From a checkpoint of a small mixture-of-experts model trained on Wikipedia.
Size: 12 layers, width 256, vocabulary 32768, 83.9M parameters.
Experts: 256 experts in each of 10 layers, 32 SwiGLU neurons an expert, 8 picks a token, a softmax router, a shared expert of 64 neurons.
Below are experts of layer 4 (counted from 0) of a mixture-of-experts language model. Rows are named router (the router's row for the expert), gate (a neuron's input weights, with its number), up (a neuron's input weights, with its number) and show model dimensions 128-191. Each number is 128 + 24 x the weight over its row's rms, rounded and kept within 0 to 255. Numbers have three digits each.
After each expert's rows: a language model's description of what the expert responds to. This comes from a sample of Wikipedia text that the model never trained on.

# expert 25
router:096178106132105160131115178118125112105121116113111123084157136139103118097151140115127140104091129159137080099129156127160119174131107138127164120113143138145168162127098125166138093148122153
gate0:139145130144102170111114153118098105117085157170136126117107168139114140100115145116114128144111137157129155171187109118098130153120109133108118087151115151122128143129080117155184113174155121
up0:089102167094134130132124126115135113140135115137092159126136094166154143140116157100153160145124104126109135125106123168127140157114124146088132120134163130131129135103160087145145149092169178
gate1:135160121134088159130163156120143158165149132164110139137126158093142136140115119101096144124117113164084116103138144143133135147177134154155126110105135112134112144099119098088127123149134086
up1:138126114138098122181104130067116125095145108160102151133135085147130160156115163150151139158087153167114114139106153095090133136144084119090146179143094095180161135175120112130122123112120180
gate2:142154145114116135116108140109073134116093156157103132109134077147117146114149100157099155134115164150140122155144168097176129109129118114124113159076149087086103125077094139125138167146147135
up2:143206123112106122131091132127075135135102117141112147132128108136137123169123106152106111089132146134089121145143170146137125097158127144113125151113141156063131144143108093118137143147165102
Description: Name particles, lead breaks. Paragraph breaks after short-description lines in article openings, name particles and pieces such as De, van, Abu, Al-, ah.

# expert 40
router:086093099165109088097112119127151161129066152117146107084151119138143147145118129131150125171126132126156175145108138150135117126095136113124154093128164151123133143169108128120153139168150163
gate0:095137090103105125131088127139124107128134075119107103152133112137105125107152128140139132110140124142163121145097119131124139111122116098080135154083109066111173094110167128143118137136147129
up0:172163126149126129115112119156165123123132110131121100169100092135163102117142126116136130141142095110082130108132151131125118149089185102129140131143094144107140121143163100147096122085130152
gate1:135139139104116162126116143110156081134180089108117104150128157113133143127124115137094124105108092140110159122117100122146120121109151125142155096181114140136123161147118134157118151104110166
up1:114142159073131126108172170126120084116103168127149142114104192121125161101159137143116110184118151110150147128142109146099123095112114117150139146114130141136137144101128134094139104117146154
gate2:116160147131097110068117134099114155130134087117159113159119064120145105096101096153112120117082131125129113141148102120101125130118146152142116121141137118168175108144166131133148131084123176
up2:153096109139156102181120127112144117180143130141173147131163093103077170111104134119133144105093120093080128100133167141151135124126129109155162140134136161091142111144141097119114163131164146
Description: Structured list labels. Labels and symbols in lists, tables and citations, such as Chapter, Book, District, Episode, SI, decimal points, colons.

# expert 48
router:156163128097122156104141135097129110141155146141098174144112113112165145146117139086144118168163119093105103119119151140139138141124146150175118159122134106108126133121130122130130111121129107
gate0:138138085116133125117141121141113137168146163152131138140116158103124139125136137117152166141135116133129105137172131146107135127091133165087116084164121083167145124121096097162145155115120153
up0:174117107125113131159145091134097102160135174107141155138132129090147128123108131124124128124132103124101108083172128141116146121110128107116124125165149081152148117109145115171164138163135109
gate1:133141127137124138125119167086133140155117106153085140155133094093143142110129139103151101141144110110157101131113146100123110180082144123173125159133131084086177131113134148139168140142148139
up1:162140150139132143127128186074096131169117118104071151134165105108134134099139120138157115152142107126168126150112148087108125180106140113162138145132139111069141140116146107181142138117161153
gate2:132108165138170133138158164104151158126163103135076153148128123091118138112137092134131129084140129073160119100146126196142140104125150112132150101158081082081130130155181106124139105138134092
up2:112149151139140127121137090132142137106117121102125080132162093106133145151108136163100143122153145131133133133153084123154115147144087093095093132107154152061105137103136130140121141088124144
Description: Biography and taxon infobox labels. Infobox field labels after a dash bullet, e.g. Born, Died, Genus, Species, Coordinates, Preceded/Succeeded by, and table separator rows.

# expert 59
router:091126098082099120123155158138141146119108146099129115139181142128193131107118121128089174108103122160137102131167126128151105145115120131128108116096146152142159155113124117117141139161161164
gate0:061116094091096117094115167142095137110099097115082126148119111161136116151126117135167090111146129112168182150107123123095130137140091139111127116134139090151103105132186147136154094157158111
up0:080146166143101146104162106134150109144116132112173133112111113114229097167135087139129138126144143098164151157094146097184134140111134101153123148141098168107118139120162123125153093170122127
gate1:125103133131137122142117163112129105111177136099122096155131130164134116156096119124161155134172113151089097188160129130092140121119100142125126130192130130136107116170101119107139086132137164
up1:132118129133150143129120110111136137156120119094152135149088128159119135164144144108139163112163084124136108134148162106112118148142138143144088169104115133116098128141097166119092148150129130
gate2:103141157122093126133143150129152144120132098133150141116130128156116164125099130118098130156126081117110087133069162139094141108123126147137077129092121099169129116137158150099125078096138107
up2:117118132134141113079114097134135146099149113132149153153093104125140151137156135124082096139164095133141170104090159137104146092138149123123125154129129152138131117121139173130155148122154095
Description: Name middles in tables. Pieces inside personal names in tables and credits: middle initials with periods, &, ibn, von, and second first names.

# expert 56
router:089084158121142128160126150141144107133110144146151141150138133087089100118117081126166141127127146103135088151125105105150123091100078102120169126123124129115123145135124167089147165117133155
gate0:093147172137141154149146083107144106098102113146111104114160142138112082150125111110102107104137141141128115142119138115102086120087154122107144143126177140148133177137132157156130127106088159
up0:121138082125103175119129141162156124148138147125112099151132139155168175134126137162171147118102134118137129086131143147128129163154140172109128092101126135110104123096146142120122094140136084
gate1:097110100136095125054116126131124159133150118120106107169120110172155158164147140135080111120129112104112163100143103111087110184124136156110110148112093094108130117101131157078162168172130132
up1:152109160127152137137116117159139102161114128137131141130079128111126156126134096119123143098182059144158139094104143155124091131152100144115131116125092130155135108145131125088154129097161125
gate2:149133098092129159161114156136117120153142111156105139118110101152103083174127133144146110118075146096129145166123104102148103096139154117137114166104089144114102133159097111110151141098145082
up2:146115116112122131183131134133106156114139080151138137115120178119090126156177138123106119130119127093159100135139118112122149110097097121148101176146110133121131138144119136117099126136149114
Description: Single capital letters. Standalone capitals or word-initial letters in abbreviations, chess moves, math and list labels, such as type A, Qb6, VCAs.

# expert 14
router:121138148077153117132118162143126095110084117099083113184123131168136139100119114127115126162134130180113075145144118126128146131114098097133141110125118075099107107138113124139147130141099139
gate0:139093143130164131147098116146093137110126119170148069146143114133140156148136128151167105114150161120127096124108153152143130104152113141129121130167117131125140121105109164121147154153132159
up0:114117099123093119103110139099119116126152130175101123098105139117133120117137158114118107119127162121084135133124153102073114117100145147112111103136126150152134098088126162129115116096138111
gate1:123145184138133115111094174147141098108092080140144093135141126164120175115118110139121101145074144093085117155048105137110117136138132129116113079113121148132132122136164112136120143132124130
up1:142115151133103139135147145140143108121189133110141134158109115140092159121120105144123121113136100124124122092120134161094100185161144160157142136120153074111173140150185093173093101134120177
gate2:184113123131166163094157148154141111132127099106116127175114114082102083146132112162114140132136152142093143095138109146118125129122115124109131111115105144137105104139162110134117155111134120
up2:136126119077133114143120087101156132141105116159161158126101150166151155133102145074134161170136176104127098123114107143141133107129117077122099148121163080119091198147160147125090149140095134
Description: Capitalized name initials. Single capital letters starting foreign surnames and place names after a space or prefix, like P in Pazar, R in Roldán.

# expert 50
router:151129181174148104119124133102112145104103127130118085136137130151119169124092130144134146105126104147142123097141105160154112121165156095174131097154133074114163131148101152151137101108108129
gate0:133142137154130141157130131116114099096133120154126114127131130090126136126108141138114128136130107141132115125093077125153133096099155140085127139124110119170155144090087163172099133103126162
up0:132094155136148167125178103121148132107148140122084114101144136134095147104123159163137113111154087131122117146112090142118121138134159113136138085119096177141177118083144173152122119136206105
gate1:130163153141135140148104162087107141081133070125118061136098116141094111133101129138114182125134091172120137094142122143100132125123088155161117124147143110078154163141091161115146095117113136
up1:142114107166136087137095154115094141119122092145136114149086112144105138134084150118131137149108110139132143140131147156129108129108123133143142119128122121140120171106072156112105107091112120
gate2:108139100157109120130112036129090135172106133107104163168167111103112137105131116143110117162099110112111107110115138140200140117098149130145129137141171165100160167142126091132117122151117136
up2:156095127084117120184119193117147088107099142138121139137139111101131133124121138129156146109099133117117133159130104117101173163106131140142115119103128149096111156113146097105151163138154179
Description: Sports career modifiers. Articles and modifiers before sports roles or levels in athlete biographies, such as football, senior, mid, corner, top.

# expert 33
router:163137142145131099121135119109160119122148150110165153177149087161118127126091149136141096094155084101155110123137139149150114123150114102155112136108153103119135136152133136122101140131140134
gate0:143143110140146129178130133162127122136126105167111165093135092133174143111117146160126137126141125114146102145137150191119143114145105088116107166139147118122152159105125148100154142110101118
up0:093105108097101136113110151129110157083102121120093174133135110112127108112144158123150120139096144127179158112148142109132127179144142163120181097145153107132099140151140123132099160132109168
gate1:105169137147161112134118152110145136076124123105107104155115139135103164116112120152149126123114141109134125125091155073145100161111086105146144110138109101135144079109116155128099119119098112
up1:121129094122136134162169133143080100138110150118132152106120146124136159148123105131096114127142067125118108096139111145089111143129136126148117122136114115110201154136126124154115116118169150
gate2:145110087131124150133091122134126095091143116143121134116129134147130135189117109097108166140111151145157168131115091143094159121079133155132122136133119148124111156116129133159071157107137097
up2:122149166111169151165163137101113117133133074157111107157106129121108109110122124167089153143130128148148112110116177131112126147153143120153133176116112116118110103114126149136174153152108108
Description: Sports statistics notation. Pipes, parentheses, slashes and dashes in footballer career lists like "Apps / (Gls)", scores, and units such as kg, lb, sq mi.

# expert 8
router:129123138183133105150100138099126135119116148086124142149089094135129157122077124168098080156122078137120118143133168093150127165125123080144130131118119116107109138162094100145113084143091134
gate0:113127162154091186127129183115131111128129178082130140157112164114121137151138116087092139153160135122163091171100155144126099158099106103105144126132111150124194104125116133146154112158164151
up0:102125159102094113124134134152169146147162137132122105129141158112135119163155138169141077133153145125159149096081154159118174135125093061132139072125120147133150127143143129105119146182168089
gate1:155167137147131130151115163105129143117117124161105169116138125125139128129135103178102091158121127175102135139115104147129110111118123131119126078137110157167115144128124159096101137127139105
up1:150111121130087151163116128117130162113111118136109157069126142102108105152113129129144140188091121151148115135160139186119134147112108056148151111126077128102149165117145166112080135090159127
gate2:119117141114077123124117122143124128096105115118151084134129125120125138165166179129096120121147180127154099123129119093117183123152074090137142130158141158142135115124102133113147150142109142
up2:159061125138113120159165102119144134121106154149142093134174120144113145100132095125111145105142140128128112127146128083128130108206090137163167141154135095140112142131126108118161119109109088
Description: Year century prefixes. Leading digit chunks of four-digit years such as 199, 201, 197, in birth dates, lifespans and table rows.

# expert 62
router:087141155122120147144127097104131163110109113120143098109153107145137160143130153168112183150090118147120133193135146119108102146125145122112117130113141134107132116141132116153112115150080163
gate0:114109195098136136122148122101150116108112146139119099162122113106162139126119052109139156147120077085153165108142145139124148088176131116172110147103136118150105132176151155101118129128123165
up0:116104138084078123110135144123141155130109118127143088134118159125089096168085130118119058070119138137111121132138119144169199122137151158096145156081124142159111111110178131132124120155123154
gate1:105105124120086129112163104091110136148116139134142123137119142114151151176131078079111130090118162158115130076145102143151161089148140134107161156123161106165133148111136106154107099122098147
up1:146136093143144148101104102173115072107095141126109135176085103150140139122130160108131084121147118075083114098101138108121163142122136153100116058149152123115156118116140111102132121145136137
gate2:125112117102146105148115121112103146123160136159143131150086116114106136130110169147099103151132156113113143131097182086114092128090136082113160129074132108165082108182158159129184151121111117
up2:086080089114150089106116122141154173093128130183113108103095109114147146072146155090118104163112125122152130147123185123149116168141097069132193122126124115132112094162134142135126121111131115
Description: Given names. Personal first names before surnames in lists, tables and credits, such as John, William, David, including French Éric, Émile.

# expert 5
router:117167126119123141135145140112133134132101149086170062096181102142154131111140150175108169148121089112147138157168164106135075126112131129126118127143154161134105138129138104126126138166132174
gate0:157103078132120118116098133106123104145115138096127134104133121133140123145127100094138150088204109106142078132143162143135156162142103135076116127111143124103072085122086145143129100131133158
up0:102100136154090114160158125085118095122125157148132149197085078125124104148091157092111106137106096128128100128147088170089099169105133135146113151115154128123167127094165098159162188085161108
gate1:128140135147147123142088193108108136118128080184117095109165126131051132111125120166111119104117144176115126159115158127117089141105139118120136136148144113134159125164105173176105119100111087
up1:132099166128153095137114134101132183123176137171143106123153138132084158115129102099163103151146123155162095134071172099117083096089109076071114169153154130171116125138148122143116125115124139
gate2:138139082152102114111131169086090128111156177187152106112139147142101130119099111132107126133143138114163159140123165124150149171113115110147107150136127102165081160155140115087109112161103119
up2:102089090149150141147136120167152113157131107133109146139127137112101109103136118122135114123143186088128103119111197106140129173127124127120133142185077130112126145135113136137137120149112133
Description: Name starts in lists. First names and name or place openers in credits and tables, such as John, David, Los, La, Al- hyphens.

# expert 49
router:128132136147141132120138122079141120107092140117169093145145101127166166138119152166146143137160108121131169135116108159167161169152167098155123096116122109118149118150116114146165121133148132
gate0:124132121124113096158079160108110148121128138132142128134080093158081134098136165105127116161064132138108091143161124109166114179096106161102130116162110135123136146141092106134150105133145129
up0:155124137142112102143118098126104148165135149148149131117121115148094094128087131072112114079102109161141085091160147109165140149127143155106135125114140152103127160158151140144147113151154134
gate1:148132157126141091112150127100133135142129164101179096149170132124150142133089104154086142124122121130139127114133110126083122156130139117163119108100156103129147107147142170141146129112169098
up1:146110121093121127129117182121096104087124127174111154112077150110097088084139175119134069139128140097104112117125155128116109127127117105114086140130110150117135117109106115132108116136135130
gate2:067119114117154104086126146120109158089143123102135142100140124135159113146111126145138102156117139139168131149143084088093151129099077186089128106123155118171109128112085106141101141123123140
up2:054099128103097177135123128096096153121150130102156138129163116136114153148088138123155099151135118127195102166105116126119157123159096126082095123086137142144146128137130137105152134100146139
Description: Roles, positions, placings. Role and position words in credit lists and sports tables, such as backing vocals, lead, assistant, guard, practice, country codes.

# expert 44
router:120128128130121090117115111128120111162166139111146085165147124154120134126119096106136125138149107101118122147152153159102108123146140125137103110119137078101148141066141108143110091138129112
gate0:152151123137129127154134182135128089160124140147145127127188118101093146115126149120171117152139127143119141088113167142086164127145118090157144114120137129101136079137161118175125147126115116
up0:134152171116101141128118142121130120128110118093150069142110152109118073109148184138096155086119160128153128146106140166115100144119154134073121143117109181141112175156114112130099146130082125
gate1:180110128163134105129124111163109138109118139143125132146150112180150133105117140116134102141084102101144121123178146116151117118144107109170121146051149152095170168096116096135150171112150120
up1:084120118123156157095132149103119161140125161123110142146133122134154127159131123112122160136151119102124102118133117058125165149084132137086176143139137143128145169116120158127135118150198132
gate2:116162115191131112114123165084133153172156131138106143138140115137090107119094130108123127150149127147085118119168126138107175116115106155079102107156144165097155133141124115107121090125120114
up2:148134100125108143093158137108093112171153120117132123126155102167135114170102126118140138143161118166110128130120101127084143133155160154090121121146178176140118097149156135157128125152138137
Description: Infobox field values. Colons after infobox field labels like Occupation, Died, Phylum, plus age numbers, coordinate marks and table pipes.